Experts of a small language model.
Size: 12 layers, 59M parameters.
Experts: 64 experts in each of 10 layers, 4 picks a token, a sigmoid router.
Training: a variant of SOAP for the experts, 7865 steps.
Below are experts of layer 5 (counted from 0) of a mixture-of-experts language model. Rows are named router (the router's row for the expert), gate (a neuron's input weights, with its number), up (a neuron's input weights, with its number) and show model dimensions 256-319. Each number is 500 + 25 x the weight over its row's rms, rounded and kept within 0 to 999. Numbers have three digits each.
Before each expert's rows: a language model's description of what the expert responds to. This comes from a sample of Wikipedia text that the model never trained on.

# expert 13
What it handles: Capital letters in acronyms. Single capital letters or pieces inside acronyms and code names, e.g. SMAR-T, RM-NZ, VV-S, JPL, MPC, FRA.
router:496465488515498514499522468516477495490445527482515514491484505512447486459529521525504511477471497549500539505485462485507474560531487531527537477505471482514442492517500505504452520518467535
gate5:518500532476510470528502513518507550543499455506469529483511520514487518502517459552443469488465525541483536479545542503520513605464519500510542510492478556507512471484527462524494472481471526
up5:535505450502483466492510479510479483469516547514486471533511507500487477505535509515549500497469466486480452548485465500487498436505492499482467495501512474492523509509472515496453536491556476
gate6:496486469510457519518485507525491540454494511458496472487472532533446452523472508534504493488525484549504519526554483497522523520520492476549512480509500490430453497487457515531468503485483493
up6:485505478486454513491502550474501543477492504508510517504537476511501502493506476547504460524454507552483494502486456507488518551486441448530494488518520508449490473477484474519471481516501511
gate7:474457550525511481503519461473502506522482507501514512506510506466531485456491499507546506543494485517470448487534475469496507499499499506461492490524473459503467477486470530505512532496484536
up7:486464504535514513468476522470551526465466490524504512506480513498465526501488519466531483535514525513477505516511527491456481517511446461544476497493508511513517502521562502498492487492481482
gate8:522490527517485507532528522531494501539493506497537489456526477443474534458542473553477528552516493495466488486487506457481510483544466557505520525514531476508514493491510530466473517507505510
up8:540496457472491509534505501503506470455485507508542472530494506479474482502502489525481530528482520484513558503532544483447498510493504471453524536530560512506515461506462498466485519500509508

# expert 42
What it handles: Pronouns, section headings. Subject and possessive pronouns in biographies (he, his, she, it) and the first equals sign of a section heading.
router:459500498524491509491457530513497471497502504521493507518519522552496464512479524502505483456464439461532480498482496509535497474554507473504503475527499472501513476489521473489507493519508482
gate0:473503504435486546504528466518481527540498482507536473511500506496532540488518486533513488509505506468527459531486527489485517495514468551486487534494474510455500493499483489511498517467489501
up0:494528479513528466507484491503520473479460476486517526489473509509505526536455531511479532509485491493465499468464518509480488492499516464533516477511465497499494483503473462501479508524508541
gate1:510507509508510531489462512480517486525511506465463511547513477507492520526523484479478527450467497535512493518503499517504455495497480487470540489528548479510554491523493490469490469458484435
up1:563542515481515492497463479425521502471518525518454521555514484534463540518543524499470514405450516481514490488495473507539529492512521519493507466525502502506531480489485454504483471485500509
gate2:525491516527498560533535509502472492487509500534495466527502515477482549457506489488514501512448530521478487527538511512475470533503539527452479520485490501488520482523509545493477481493506497
up2:491494514471479516512502483494499513510493476528494436513494473505461500485475466516529458507478495486461454524506549513473502495553512584513529483503529473522530528496496497524515476501510481
gate3:483504503452532507538457505550442517525541504505480479505465489503517470452512503459536477471484472484485473519534514496487516494550465504492505508456516516489524481487480518486479471489492498
up3:482493519449518511511507494507435449505572493495488501491480480506527508514522463523498505507493471445510458512512508488497500483503486518474512539511521505417514524473516490488510496470494502

# expert 62
What it handles: Section headings and prepositions. Words and equals signs in section headings like Discography, Honours, See also, Career, plus frequent mid-sentence in, also, by.
router:500501521497456510472485503505502460471494516510529536511495480510535505519559495505483544488506494535507521489496523485459521538455497493517459507490495461488485468523471542499490524479468475
gate0:492489511505476468492527493522530436491506467507488477548491528544503505498499464551448471554488483501479513444532498554435542493519497471494521482525469481509483491491495455509546511490521495
up0:500513510503488493456505482503524471510515519520472490535499475469490529487430524479457502523494477474477505482541470501466501459469505477510483522489490456464498485530505482541511533475499483
gate1:484505542475517515539493513522513467525505493487529465502485520500470504483469480514508466498493495457496521433524486524455494497469535508536487493472479467496492479507511504479521476486469526
up1:493542541447547488504496548524557470526522460475524542438526531535494501494476502507526509496521502488496513476557456502502514543496480509484510480467502488508508526497514480483515506499501534
gate2:501481489485536509444480502480508505494509458493522495494456494538534531472495482490542511504486502487493524486495514488504479500467498573520483477521476520463527515502457520561528471515500504
up2:469529489491515444492497526478495513489502500496497511500502480488542510524493511547477510527488563508510520535498492479459460526492517524478504498514476492474484513488460449492503556574512494
gate3:509477515514485519498487486460537471458482560461485489506482470474512475512507501465505487468456492492491542455465544518485515509525475476511521479492489487524503473471518526487477495505514530
up3:463492488480523484488540513517513483572475507459511513496534532499529505501447448508522493517502491490480500499545540497498533489495493512517512517504540475460500503534502482514491481516512509

# expert 60
What it handles: Nouns after articles. Common nouns and adjectives right after the, a, an, e.g. number, original, latter, wife, first.
router:491442533509478487512477480494497471495477475474512523514507498507476522497473477495518469458488512509474504515486498502515476478486458537510530486490461469523429497535531499465459546525474497
gate5:456505497538544499505542486450523456509493501481520484541457471515539500545508496524540559512492473512539475488500500508516479531522554515489495506489475493512466479470496503503474507524465495
up5:490545475537521511451512485505537463485505493495543489530499504508491496504482512525517477494468492545565517467527539492503487552511509473498468552497492486514501488469468463534504502551449497
gate6:490512512541529477524479524488532448528526453522507547501548534503538523464499450470461509487496530523427489544525500517467511505535463503502549549483467490497497514523528488546497491507471528
up6:490493499516513510527492503500521454497521452495572559498548478471535505472488480464440490483558464488453489511511516494536501463513508508528486490486495503457498512483485432497491462501466503
gate7:472497547469540504534507542524501514445504457527496503475470490517549513492484491510511519500505485491469521448532477521479461464508516523526536498496498502476508467463526495503505499494512507
up7:552504440471491517469501485511522491536481487510501466507515499483447471486484494490489493500515501476512486514496498504496524467529515515499503511491493504514485484504512542517469554526495519
gate8:485499507551503493536485483514527512488498489484486506454456508505535478481498471527521507493509502503499498452546476500509522498509505491505478543525510504482484469506505488496495527486503536
up8:492498488484487511562520483461472526488506485524503512531463521474456493535485516523512507484507498495489468500516502540524480523458491514475523458491483509511505483501522478505514549462528486

# expert 12
What it handles: Units, name endings. Measurement units and percent signs after numbers (kg, cm, %, mm), plus final pieces of names in tables, e.g. Earnhard-t.
router:470485500480485489469499522475462472509456499514451502521485530516489464486504514459458515482506453507535485512462545545492485499528495519540490512492479497484490519505473498515442478497506482
gate0:553527516501521505487509471544494509482521481560494451501484488511504499497506524507509480488519517467511496510506526492491504484516546500498480476440472519493479483474494517506492518531491513
up0:481532545469526492503520479504500455509473486477428492449515511419487474506522527488529427496515462517474520521530549532566491473484519492544517468480477519513503488459470516512460502462557537
gate1:495488530461518533509476464498451508525454492474511446527508460495515488512515524477491499522539543514538538487527440479533485534514492501490489547477487498517547507500488550529449504497476489
up1:468489501513515522518492522496488506525471472506500496505488422460495526501512553443429473515549534484488447494556501509521500464522502480491471525454505541486546531550462486543482503499498466
gate2:483503485484507502514491478534495484534543480518451511531499509497519507518452515524469503527480511491522510493473542428485532517498497507513489477521502492482523479486503491600540497430491464
up2:473479465502504494503476501531490482521533519494530471509509448500517527504541480502528515536519463519511488564497522478492456549474481536492526472515502489500511484479524562488506507482498505
gate3:491464546531464542471481452518497464481497530485519517480513539490489481458515491511445471467487535476539492484479492486461475504491505536462545491506539504518495504495537503525543478455510506
up3:507528512507451464517490489501480504533514510486541464474496487488482519481502499537498522486457498491515528517483515505394496506468492460525499484490549477494502498514573528509509494443511492

# expert 7
What it handles: Second word pieces. Second or middle pieces of proper names after a short first piece, e.g. Lu-ng, Am-eri-ca, In-king-a, plus 'ing' endings.
router:486476473477530502492467479455487497522502457525539473510503459520491466511469520545425493526501462490439510513459528528494483494510485490488473480455517492448495495496499501514505497485477514
gate0:495494472491502504532464496513430454494517481504498495520529458504452482470462459528502503495488502492490540475501535509485459506546465504445510488513473509483468517468520481498449526489449506
up0:492560502485469495467514524529512487496531563530502476489487532485502490457552514491474494508494500508501482524513475515498493512509563515487486483475476470514487526461499550461494504505519499
gate1:551487512480481533511520527505498511511509515481515501517486459487527512526521507513505502475497459517518485491456502482446514445505490477527512479488463516462510485502539513486450512524494506
up1:519480525479488543496511467503484469437506480544504474540460471507489497463523485532538510519453555532536460544515539476534510498487494484524516516516480510539484484508479514500514492477528452
gate2:544479503481513526564488496540460525482523516444503484437501516479496432540507474478513486498495465499498523478448514488540551493481438558488478498512559477514447522521543464541469455516559478
up2:505503495515537461477524507462522507548515479466493524485532520497482527476532471452526485452549557516487492514508502497450521463468500477467485569503481537427493525491489501560512503542512541
gate3:495469485488504528489484507487509491519456470503474467466519515464475514515541527506517484481500490518519484500525481493547474481541496464471541475460539482464534539506472510504460498503574460
up3:518513498482517528539478512491510448516523507472486508481476509526521529487506532523489516505477501493521520466550489501484474512552534504479526493484509489491486510490512473443521484509499554

# expert 3
What it handles: Coordinates and table symbols. Symbols and short tokens in infobox data and sports tables: degree and minute marks in coordinates, score dashes, opening parentheses, St.
router:466474462500529455483495471472469536521434506529487530462477517546486495506504523500467519494510498487474497487480574491508506522515463498567466533493448498502499522449519513467547535490474463
gate0:511473530515529479505460523491494489510495492537477520520518465507498524507509498533477518472491507507514465433502506499486461517514465507425513487493484513526514511445512501492531525481475472
up0:511493464464496505524496533460472471495489459555500482460495495463437526499482538521481457489471494494519462460476508478478514496484500488457499481493499523492499516510490477485539488472478516
gate1:461458477521486484510498479470494494527499470476471516484474516492491510470538534503504536530535467476520466510502502489499516487498515495523539491509491505506562469548513463519493504501474469
up1:453472529480469460533544512511535485544529512492515551497530478501525505472521493453521443493525430480498507536479493505522502499515507495483488490513480488512532499505515478495529474482494491
gate2:530488499520534484498514466526502505488480519489437526506498477526534500491498527489482549514456488490458515462508524504534515538515487504499526538477536555496538540514489491516509509533508474
up2:504510508496502518481536486497465494488534529498462557475452450468497501549508520483498521529487545540473492509525481491491491471497518533468498459498482483520457549471524509525506487492497498
gate3:461469501489486487521547524468460484508487485490501516468497521491477496509505529522506500472495486505481477504490468467549501456517491472508484509493517457499480514542511515512493501497517501
up3:503454548475494479511528482458484485530522477511475510465526491528467485505518496517501552516500457484468515453456522463524507504485489504525468504496479509532458467500468486474493515532504525

# expert 54
What it handles: Parentheses and numbers. Opening parentheses starting asides or abbreviations, plus standalone numbers and opening quotes mid-sentence, e.g. (LGPL), (until, 245.
router:494494523479488494493464508485458507497484479463531532494507510480502486462493503486476508516521502524521499485473506515482500484512450534501517466481438470547487518480497495490507473515462477
gate0:522488525548471468512490511479474484501504533475523510497494518497524506506477519502488503475523500504488540479489521473510466477551432469481496498518543490489477514505521489488449467476494478
up0:510535509486478485501506529513460512519517518452502514509529521480527470452480494501436491508500503524490525508544531508545475518567492469477464512511536491524486474481495505509504484487480449
gate1:473484501519503503474503491506494527499485479536440508484484539505463459538515528465480472504520514446522505484463552499480487529558524485535451508527505528467522473456515518473515483509536514
up1:542545504490488495511497510431502534495496514452515467512514493548560492512482512515496509495496503526486479516531461467506470501538490503523494497502512520500512464506519478479488514495485479
gate2:512529480489529551463462502511522487515494468500520521537552478470473523483492511527460477505556475500520508510523499489518488529492490453551484420514550475513477452491473509502505554515454522
up2:494455534496501474520529478527503520506507543458479487503427488487527481492526509478510535489415504508490455507491500500519532436464514515480522527469452517475507494507519499512498483498490554
gate3:532465528527473506488503522528484523537484496544563504497449501481461507540459485507463528501504492482484540469506512512501497530519477467535480495503496499501527516475441488493529474474524510
up3:461525504466525513510464473485510521462501544507481492505528494495564527490518558498509528513487538510505501526494486504475507499476535526466484470479529496536491459521517496511440511531515517

# expert 18
What it handles: Clause connectives. Relative pronouns and conjunctions opening clauses after commas or nouns, e.g. that, which, who, but, when, while.
router:473475523489516504497465447461502466525490480485507508459496464545476462463529527491479474452472479508513508521489514522540511490491505465479478478488488477484495492499503511494454482456509485
gate0:506525509493531496524498473463534529506458507469530512503471486489511522467518526510524490485519481487503547489492513505513472495528517497475536472493502512499525466497484503547500543512504437
up0:516511495490533528473471487490514525521490488499506484530496503517536494493512529529478483463489486500524533536488505521506479534511507504519498496518469517443521493489469490501531539539532481
gate1:517460513530474542455460505503500545554473486498481444501507497537484499488490516477471521504480486489466505520523513485502509560479496490496517540498492544497455498491483488488502522517479526
up1:510535479506481502431541474488483493467499495461500450539501503499500523555530472515490493527491489488515538492472539547491494484511495493499525473499508514475505479521510516462492480504513477
gate2:501503495477534476462514517561488478483491476514532452458482511452484482453479537486509482513519486456512496482513455515553514554506485477540512533475483514495526537476511540528484511499544523
up2:484489469489494485481515513472448494522495492517517527484542514528514502473498492479517532548560519499507489503560472517494512488510550511506479492503518494526532511499493516496488494472517547
gate3:498494539485491472485515507518523526499488476506482480511517476509491533531508457485509481516500519514504520516472491535498486459493521510488473478511523452481487552517498490485518506463562502
up3:499529519508534495481493511469525539471524488503516472501535529520505497521546516544581494478530496429482491489463509483481516504516469475488508507501513503513497483436481492523510499521490481

# expert 36
What it handles: Line breaks. Newline tokens ending table rows, list items, headings and infobox lines, plus list markers like Succeeded and bullets.
router:512492475511497519468500479488503488518503535460506493535498481543449480508498500501483487512505485497523516468502527524475490498518498516499461504488506482448501473497540489506462501513510500
gate0:518481555490560504506501488478493514496459509503470503515483537542507489513442470502532487485508537527512503487544495493481511456522471503462518545495500480484522514530449511534475499526496461
up0:511503526525560503501489527498513497472486483520506490536530510513513522524489477503497493496509530517540460481510496475510480491486480534497493552498510487518504524462503521498483507560519471
gate1:433517536534520533480480477479537511455503476503495492510480536499544492467453452546546509508497463512516530502519545503478505512429508478502468513485516518453493504484515539542513508505495494
up1:547504462481454428524502507489487487485494488476508497540530442512462509509566528491486484472488524470460501447484496485506500490530502531536475508513501473535534516553509474457487504503504472
gate2:470507509487505467491465481557533495486505486492501499425495497500458494512520518435491478470499484447481528494507478501484530512458507501493480517506504531481488502490472518490494530530495484
up2:521493462509527512536499499517494462494472487513525519508500520462478473504480522494497557506521531512555512496497504512490509476485502487499517518527477498534487484491431497454489431489496483
gate3:455454472484505493513489525526500519496468513521472478451490515506474517506485496461521493556492476501527503491510501506529502521495489482469504511542527518487477482495498523499499512487500494
up3:518477495506516499522486506549478530489520497512484458498512489541464517503475502508513504496480508509415450486545520565491501495482503493493467490491483479492480491516446491481524491466509483

# expert 31
What it handles: Closing quotes and parentheses. Closing parentheses and closing quotation marks after titles or nicknames, plus words like name, album, song and closing braces.
router:486449499531468473473500513494513468475501499484512486513524465524510456535539517485467533513513494536439490498492531465481484496500488533516471477475467492503490467547479488511508534495466525
gate0:494504492495556556474489555497465531493500498473509465444495548522535502487488481528507484498493500503465547485524499522523495527513495505539515525449505506489512491552455520494529519494540509
up0:543487509480508547515496549499496547503536450465494472481502528522514448484490520428478531496481522528477530507512540485522507501501465526495496496462518509467505462530446483485462498483512490
gate1:510495524460455493450460450489523515536514491456496547476454497507489481505545454513532499491488507483510462499525491522487486512502545470494471498506498453508491489462492506529510490511501498
up1:482480507478456499444514471501532499511538526492513515501521512512527506506569449546494513518516490499513508488563508498493502480508534500538492524481504452505491494505489540511510510496508471
gate2:457518490501521493463500488534483495479475500463532530532470518465436502512492507465536498523497482551506483513510502475510506555445465502467533517527485516488531492532508500551450506506546529
up2:532501522501521506503491507488511477515506507462456487494480524489499508504500528529476460551505504470489465504458534496491504482516487519526486515526478526484501535463506519503544504469514489
gate3:483486494522513496467521486480527471454507493567527502451514499525500503541539495488484496503537529498480545482484466448490498528548521527516514494505529536526458493482488501558489501484472530
up3:465461513562522522541503468530478459476469498474516510520530476501509457477431539470459489509511495499467482509517498501511510529484458490494487505491497504510525458519505460486504524483527529

# expert 55
What it handles: Paragraph breaks and headings. Line and paragraph breaks, section heading equals signs, sentence-final periods, and infobox labels like Personal, Born, Died, See.
router:497430477511468508450471493501506449504497496522511472503493469504515507511516486492513508524493486499520508458476541494495537558519469532462485477486504471467462516529512485487496465511519525
gate0:509470472543492488491465500456479521478521460486549500449484533491494536507485499511490528558502505466461489494483458531473515548517457509505533501493535530503532466512472536508495505481501499
up0:480508479490490536504510519500479483500438510475450503483522482475514468484524523525486461483531555460558480516497518506518452485549527517464421482501487496505546477459478479526508529437497498
gate1:510533478469516534463469508472475457457511507521547468503546523454535464473508529496495477540504439477476507522516524481519491504485560531469454508515470495473526540475518574474484469470505494
up1:514523500483503496506505526491517500500510518499522514499480487483523496539476498484489559478507491535478509467495498529516505490575451474526511534481520492514464516508477499482497523508531509
gate2:482471483501474512494521507477490484487480489532496469553490533440499466496481470503482545525536506460536478491481481467477495504471476516500497490481480457505500480519467477535511459447503521
up2:539495526501523511518483528485514522521499531474531511490522457516486481507538493477516490503458503544461553471502497538485510443519515483548491570488456507489479511529473511478496540535462493
gate3:501476506468491480486501492490506492489504496476506474504529478507491492517540463512533531483504513540506469499504513484510473534501485475493554462513510522479538544546510530443526503470499483
up3:476521484494463500500531492489491485518518477548502455514523498498542481469520492510515519478512504496480474497507437520516518505512524538529527531494433501485494539478509528506505474487491516

# expert 9
What it handles: Digits in numbers. Single digits inside multi-digit numbers in tables, statistics, scores and coordinates, such as 15'9', 2.'0', 3–'2'.
router:439468474501524485474523450454507501519489484536512535502553501506497507473519492493467488498503510508509503512469526494509491502503481492494484468434509492480491522498478499526508495476511497
gate0:474463477552483490473495451509525540464474476504487486509487494505484476519522504510509521481533471478460486517509469529503523499470526493448531509455503485502452525515501450502520531533481484
up0:502517498500495484503496524523470490458543508492478515487487526479482481482479494512474504515506500531504487531490493504507463498491489516496553465496522508441482511502510503530535475493571503
gate1:499481481469466507499501478540518473509514502515551507525541474538553478503455520508500544505484517505515498493508513512477484556507493529502507444491527543453507486490439517538498489501508459
up1:493475447501532519507476539492508519456515493498496495480502492475464535493517495483459490533468525516466513487499497508485493489486486552569537548494464498511498520491493506509512494500519493
gate2:528514485484524514480509493528501492516487525486530507495479509525525478503504520460501530509504472494503513526486511516499524548533505538464546519479522464525475448539456519499497476475519499
up2:509520458508477509508530518554483525476527491461510558536505523486524491516527523500483506506492463503514505502488489492514526512538527555444542515474514466481483516558454467494509545513531442
gate3:519510484498535496474474469551469497494480489498508516510528528488462534448528520449537443478485450513519490510507552527499465537545482469487501506484484493525520499523544515511477505532502509
up3:515482512484469478535509521495517502478493488506497494466483548518511490526497487524531497488514470477501506467504483437466509502495556484488499451501474506483482522551490481528463518470506513

# expert 20
What it handles: Table cell separators. Pipe characters separating cells in Wikipedia tables of matches, tournaments and results, plus semicolons in flattened stats rows.
router:485491496464492492502515509479528505454497526485528505528501548506492505478533475478485510489521452520506497471495543515531492497571455516525503508499448484483505518546509503479498481474482432
gate0:513489489463499487518503499453562482523492505478519482492526478504467508479487515516497550490455453490441465502501526488532508503526486474496495502486488463465510526471491499500471475503464512
up0:545433463461487513523476537461545476512495511497492510478514514523475461477488512524482511529489491501498437531495515468510503548502476513523470474477520454448507552470529513521520477498470514
gate1:492481529516466542535523471530500548484499486492521538531493519486473494530509478502515450535458495491513443468523509502455499529499502532516509491523508469510476481504494500485496526502452528
up1:475507515477478504456515498430496514475507478479570485526491520522538520499493494506486472479487526489457488502494519531495476530511520496548515491512523456495570471526512514491530509529473511
gate2:475534479514483457491508463521482470517529452524512542502488489481508532496520473464559515506466501490478503484497534476512495448443511525508530493479505484491444526487520458507495456506472498
up2:480467505498552490486469510532428519499509491512500495503529525466495458480459486486505472497472478478526481508487489539472540495489487477548490479457513547521488509495512450533534507490482547
gate3:460493526517534503500510455490507529497513495489502460488513510527472483468534497489503491511527499530481517546468521483531478516473450509544496508512511534517548492563524517470478508481483460
up3:542488486488524483497499488508521514532552479488498486486455536460492477512556485476533475484508499520489531505461477475524478488492504504507513548511505516538509497532557511483494516498466519

# expert 21
What it handles: Word-ending vowel pieces. Final vowel-heavy pieces closing a word, often before a comma or s, such as Commodore, Collegiate, gubernatorial, anaconda.
router:512486482474477497478472465453496527485456467511506500457536465522495521459494523516498517520478532491498524529449496489470459492517508493493482460515525476548501528496495465495516517431482460
gate5:476467501487484517491459473468507495506451502476483493481465474509517543509510548528478483528460510485473504474507547457479472502473511474518455488485477467497538491503489546477539498512520480
up5:473493506497492510536512490475540504467427505499509492486503491515470534513506520518477491514498520484465472516486522484500501455470484484541479474488471494491513496507502545485512496532537473
gate6:489492518455496489505501503517520531476466467513487493474461503542492498478502454498497481530471483481520447514499500513525493545512484530477510505554505490514475480482501496485443462488500529
up6:453503521477485524507484523512490476526473515475495517536517543511507435503520498532486495456472505469491482511532546579493506495483498526516473482454514464507472535513478477507518508555515525
gate7:488494460517472490480502499534514516521487498511475497510504503522494509492524494495475515548499512503469485546500546532519472509570484521491508478515517503529522493498475479511508508538514443
up7:492472505515457493513483504545542521493520491498492496501503520524517496459522516501507494536513471491514487542482503538482439470528479467491512488519519487502538514492502512509472504535577498
gate8:515466494528463493520480484488499521537442511499475466522498482463525494490454527483476512513517488525465553492469501497556547454481518529545474497523507470502538456506510509495487499480493464
up8:490468520477497491470499531517541480477493470488488485488463539509460498495492473498502494507518502455485484500498493532512443534506466514452481484507516506521533522515495511478507476532545519

# expert 63
What it handles: Suffix pieces after stems. Suffix pieces completing words after -ti, -na, -si stems, such as incubati-on, reorgani-sa-tion, exclusi-vel-y, Archiba-ld.
router:498511477509519505513491468455467510524459459506478499519473486505505466464515463533488484499468485477513493492453522474529463537506484500526459483401522501520497498518512453467477537529487512
gate0:502482509483489510560478517481491484505523489459464502493474508495492499518521510521508513507519504478530539483509497484449513467522473478553515509423548494542485469464534467514468479522510541
up0:505521474489496516541487471483473526500538490519491525489506464504537528482498479495509519469486524479495512497513525503478505473484511503520522502428509449512471482483470451487526463522453516
gate1:522495470517517509501533500489533521485467488489499462493512564472510509484489518470511478514473471478492491491455454488502500505497493503514479497499492530499445501520511469485432535486482472
up1:498504528483516488512533502508461528471489526514524503465507449463500460549484494484493500519528506484558511504530524474480502483510543493516485490498488443532503490499490454540494469490511466
gate2:475507498520540514540486500495504512445468521521485517480500553536520483494475494496478461461509505482513514482473524478511502499497496497495484474509469498462486514538545486537515495530466511
up2:521488520521538494499538453517480456530496523496501481517470498523506529477443493420530517525493521484581520530482514488496553498488460517490497499535479530516498495528498503506536528461436488
gate3:531522480461527487499473514486484513476484449524536547499515499521512492502493509484513501482526500488502551517511531472491470510505480552468514499514518482531513550481502564504504510481542506
up3:516518461471534494515452480529524511536504544516496495526454479521519482452468438489509527534481525543490504491473497487514517514485494500513457485489508464509536439531462496451512546521499498

# expert 59
What it handles: Final letters of words. Last single letters or short endings completing a word before a comma or parenthesis, such as fals-e, Hess-e, eldes-t, Aless-and-ro.
router:486485505515494461424497526472464505496493494443478514511487475504511507469521509524479493510447473500500525485490529522463523500543498467482512518486490457501480562500518515482503514456508486
gate0:504481496484519517504537484488485488498509478498481493536487476480485495522488503517498515478500440517505536488509572496535506504506489469502524484526491467541523516479482512463520476490545506
up0:487529473513455488468483511472488468491519493448568480529517509491473467541473489513483512508511445502529528502473540432493473541503464491505518503493486499547539499507525483480528507487465485
gate1:508484502481489492450501531498482500530499469532508528502535481471530514459526504512519495504437481512443493453511515505469492525500521487482497481477502473495470502458485495517501492484506535
up1:474497510498512529500529504514483500473517476536518495523538522523462503500514491474484492441524525549514492515460503456481500511462519470492483494508461485498487503498506517558512551497468480
gate2:490529500520515480443490539494523539516497485512477496521486496522505516542489534540504550559492489527514523488484523503472485509485520528462463493494485550495513525506490503533465524493509471
up2:510515499438528490492511530480513494533480527506510508527478491444500512482500497519528508525495492498512553516504488515487482472513474519478490474485521481495501549489511517510492515521532482
gate3:501455492523476463462494474509505499484511543472491529474485548465503506486511461535496543484518504503512493472524512548535535486541487490528514461512485498435484504505500501480504531522506521
up3:479483509478487467512496490507496512541507508450492498505481499498500516507521502547497538485485531515486485460479496530520557503554526505462483502510535483443525485508484492522501485523454494

# expert 16
What it handles: Foreign name fragments. Middle pieces of foreign or unfamiliar proper names, split into short syllables, as in Sa-al-feld, Sh-iz-uoka, Pra-ta-ma; also common first names.
router:470496486475520473500506514451459483536477486497501449516509526466489446512482511539511463486492471523484492537489516508513475515484509538555493467492470523503498471553569531487497492504497482
gate0:479497499499498503504549488488527465527506488489506490525561465496498480433459459526486522506515504472490519492491508506500491462473535486540483549500546514521491520543489540473519477517509508
up0:515557497487515491542498490478508512500517497499536499510540512542495508490484512507501444466465495494517548526482488487480536548496508486506463490494452486497509475488521520533505512481491490
gate1:520510432459503470517552498499498455490480468490455539506475489459482484526488526555530530490494508467492544490490524497484485500552485470491516477532488467548449487516506603497514478507484506
up1:524502485488493492463452476491475482485495522508534505552505466498492509529521497476547522465476502452523491507549488484465509491419551497526524483472496447474486475438483452521537511506508489
gate2:446490494495468496517518485477509529533507468489511526505488491490503495515505525513440469480514528522529521543487459486503506524505525522516512465523477539473462462525486497500492471497491520
up2:530474503523480494482515544486469471494537518514499482530522500508445516518524484469488561509524487518523541465489568466505522502492473472462472509479561487519534516505521507483525542512492484
gate3:488493567490509488522550460487524445487517493539448488482490468456516509503506521484512476497488531508497513477494490502456527475520505490521483452479514524563495498471536527492500483519603459
up3:490484525520511497490538485482491548505457492464460490505518462455517475489492486508501542463509477464466487467488434536519461530510501484479500486489455509547481523480501517515492476516488477

# expert 53
What it handles: Verbs and particles in narratives. Action verbs and particles after he, to or was in plot and life narratives, such as get off, went, returned, him.
router:509496488491475502489487503467508463480481467506526511531509463470472456470468507513438504483481475530491506520500521529477495498516490514543438493503475490494490475538501481518529509487484518
gate0:483550532507527513472466482483514520497473485521493527484461491513513490505514504540493496502493506534529476500517510485501526541532462472487544483520459486495512407488478509513542461459500558
up0:560498524460473499516458464486490483531512470465511470509480498459504521502501480536496500458504553457480542502525483461472518504503536519506488447474483492447465536505460529502496485526445486
gate1:512461483512497516472467527510467492512526462499516519477499496465470490528491470517496481468466456539483463514504487428449488522511499460475539513512512497474538510483496515468499492494523469
up1:471503524498486451508517494534495490528486500501469505509487505511494541477515468496503540534526521495488542485491535556562504462498508484496499465534467484540491460471460516511460550574470546
gate2:535482494482506535454450469478521465544469506447531498525497531486542507514541520487514512477517492509464478493491533546458524541528519524557476509543492456513541495511522485521539511470501489
up2:524543510494503510526429513495531516497512521476578496497486517503490494468502544548522522518491501494475481509465504485482547471516501499482519468484476454480511515525495504539485497495487499
gate3:516491492505491507503538487533503529504505507496526508491514479446469487481532555479499474476526517482501569464476510482480541552454494487511515546501511541470515524492492520590509499522496466
up3:540520510462488518493513507521492497467499531489494525500508497535506529510516491476475482521481462494511510522505489533532516571548522542513476454456491460483522492467507512467500507506480482

# expert 30
What it handles: Name continuations. Second pieces of place and person names after openings like New, Be, She, e.g. York, Jersey, She-va.
router:496496482526519483476478521460475480475469503524482506532482534515511483457465484501452498452494473517457514503524514558494478517488474515513445487496476504496492474517527510507477506534503497
gate5:435446508530560509525459526506509496500454490451477475505506512492502486516507490492519477476491500450486572491514542500486490561469495495509456540518471484520519479521496533506450486515495512
up5:491546534474503492537499463486478547469495472442517505479483492509494500516482527485485498523534499516477507479541493529502506535473439524521483493471503501484526517491527475500553489497494510
gate6:498460469520545496501514517505488511527490486515517487494476530536520450500497498511468537476472508500506461493482432482535459527524473486501499523528481519503507497499499528490508467515433499
up6:470514511534486522513478494514501499520501485484518514522516446478448488461540503480519491479536490447479526444492484509529459443502525487474476547484533513539495488534488476503511531493519474
gate7:509482481469501478517465515477459506472468513497456493497522499520464470489514496522511517475524549486464491491506493506488507480471508515515466483483550534527450452537476520521549498538450520
up7:510465466535513527517501527484486474499528531491486457522499500539484505526488524496499489502489578529514503513520497523534536493511466494479521528522518510495502511478508549525498468498483559
gate8:478510502494507489494496518470527522481492508520517517510457494483479456486520555534499524512515513510509510537452522419506472509497474488442510491495538522563503525526500524508491525481539449
up8:532499493523496525550464527493535445455517524484498490534516514535526471482498498492490471484453512462496499486477519543520533517520464539509476502516478483515524490536509499526496486489471502

# expert 32
What it handles: Compass and position words. Direction and location words after "the" in geography text, such as north, east, west, side, rear, and regional names like North Sea.
router:496484487502516480499530481476508468514478447461510499471474499511482496509483511484503532505504493513535492426498519510487470522512490478485478538458486445482455473485505514474456536457483520
gate5:474518518504541506520464477501542540509520509562506486491515474484447552540486497487489516497520483461514501485535496504521490511566482515465474456513475485483504550480552526486465465533495520
up5:470495519455534493484513515513490496504486522549476544509499510478506516532514503535510473450485500514514503542481522535527504540477539548535528475514455509470489549490518542496433499510517512
gate6:475514494506473506496490475512490459535502500484540497508491456562501492471537498508515528489507523524499499460453499496518518525478458470518506520470494500455469496474486533504474495500493511
up6:534499471484514523513493536489488531484513504519494509494470544473481479497480537510477495518472469466493513548528557503432523505503523518518493449514533507542522510477497506487543469494526509
gate7:516505530493513512504503528521502552464447517440466486519532506456510476477483509490478501550514475492512476473525475517481524516534483503496446524465499545506469479489466553547504521519483496
up7:511543483493503467496517524558476492486497493450497492525501515476512502442466479495454481539501480469508473514543452473467501516511503526482477555461492530509462453473484532545492514514501526
gate8:509507487551454468501508497465482498497507523517440510518481510466439509477503492528514460532482484467492466556493458506454480514468475515504501517494529491495462512535512522528488539541522511
up8:491477482521478505511536510469488522486484522492511491501458513449489464501495517479530514472496535475510467499510486482517509534534504506493520533496472487481509521484518472510525511503452565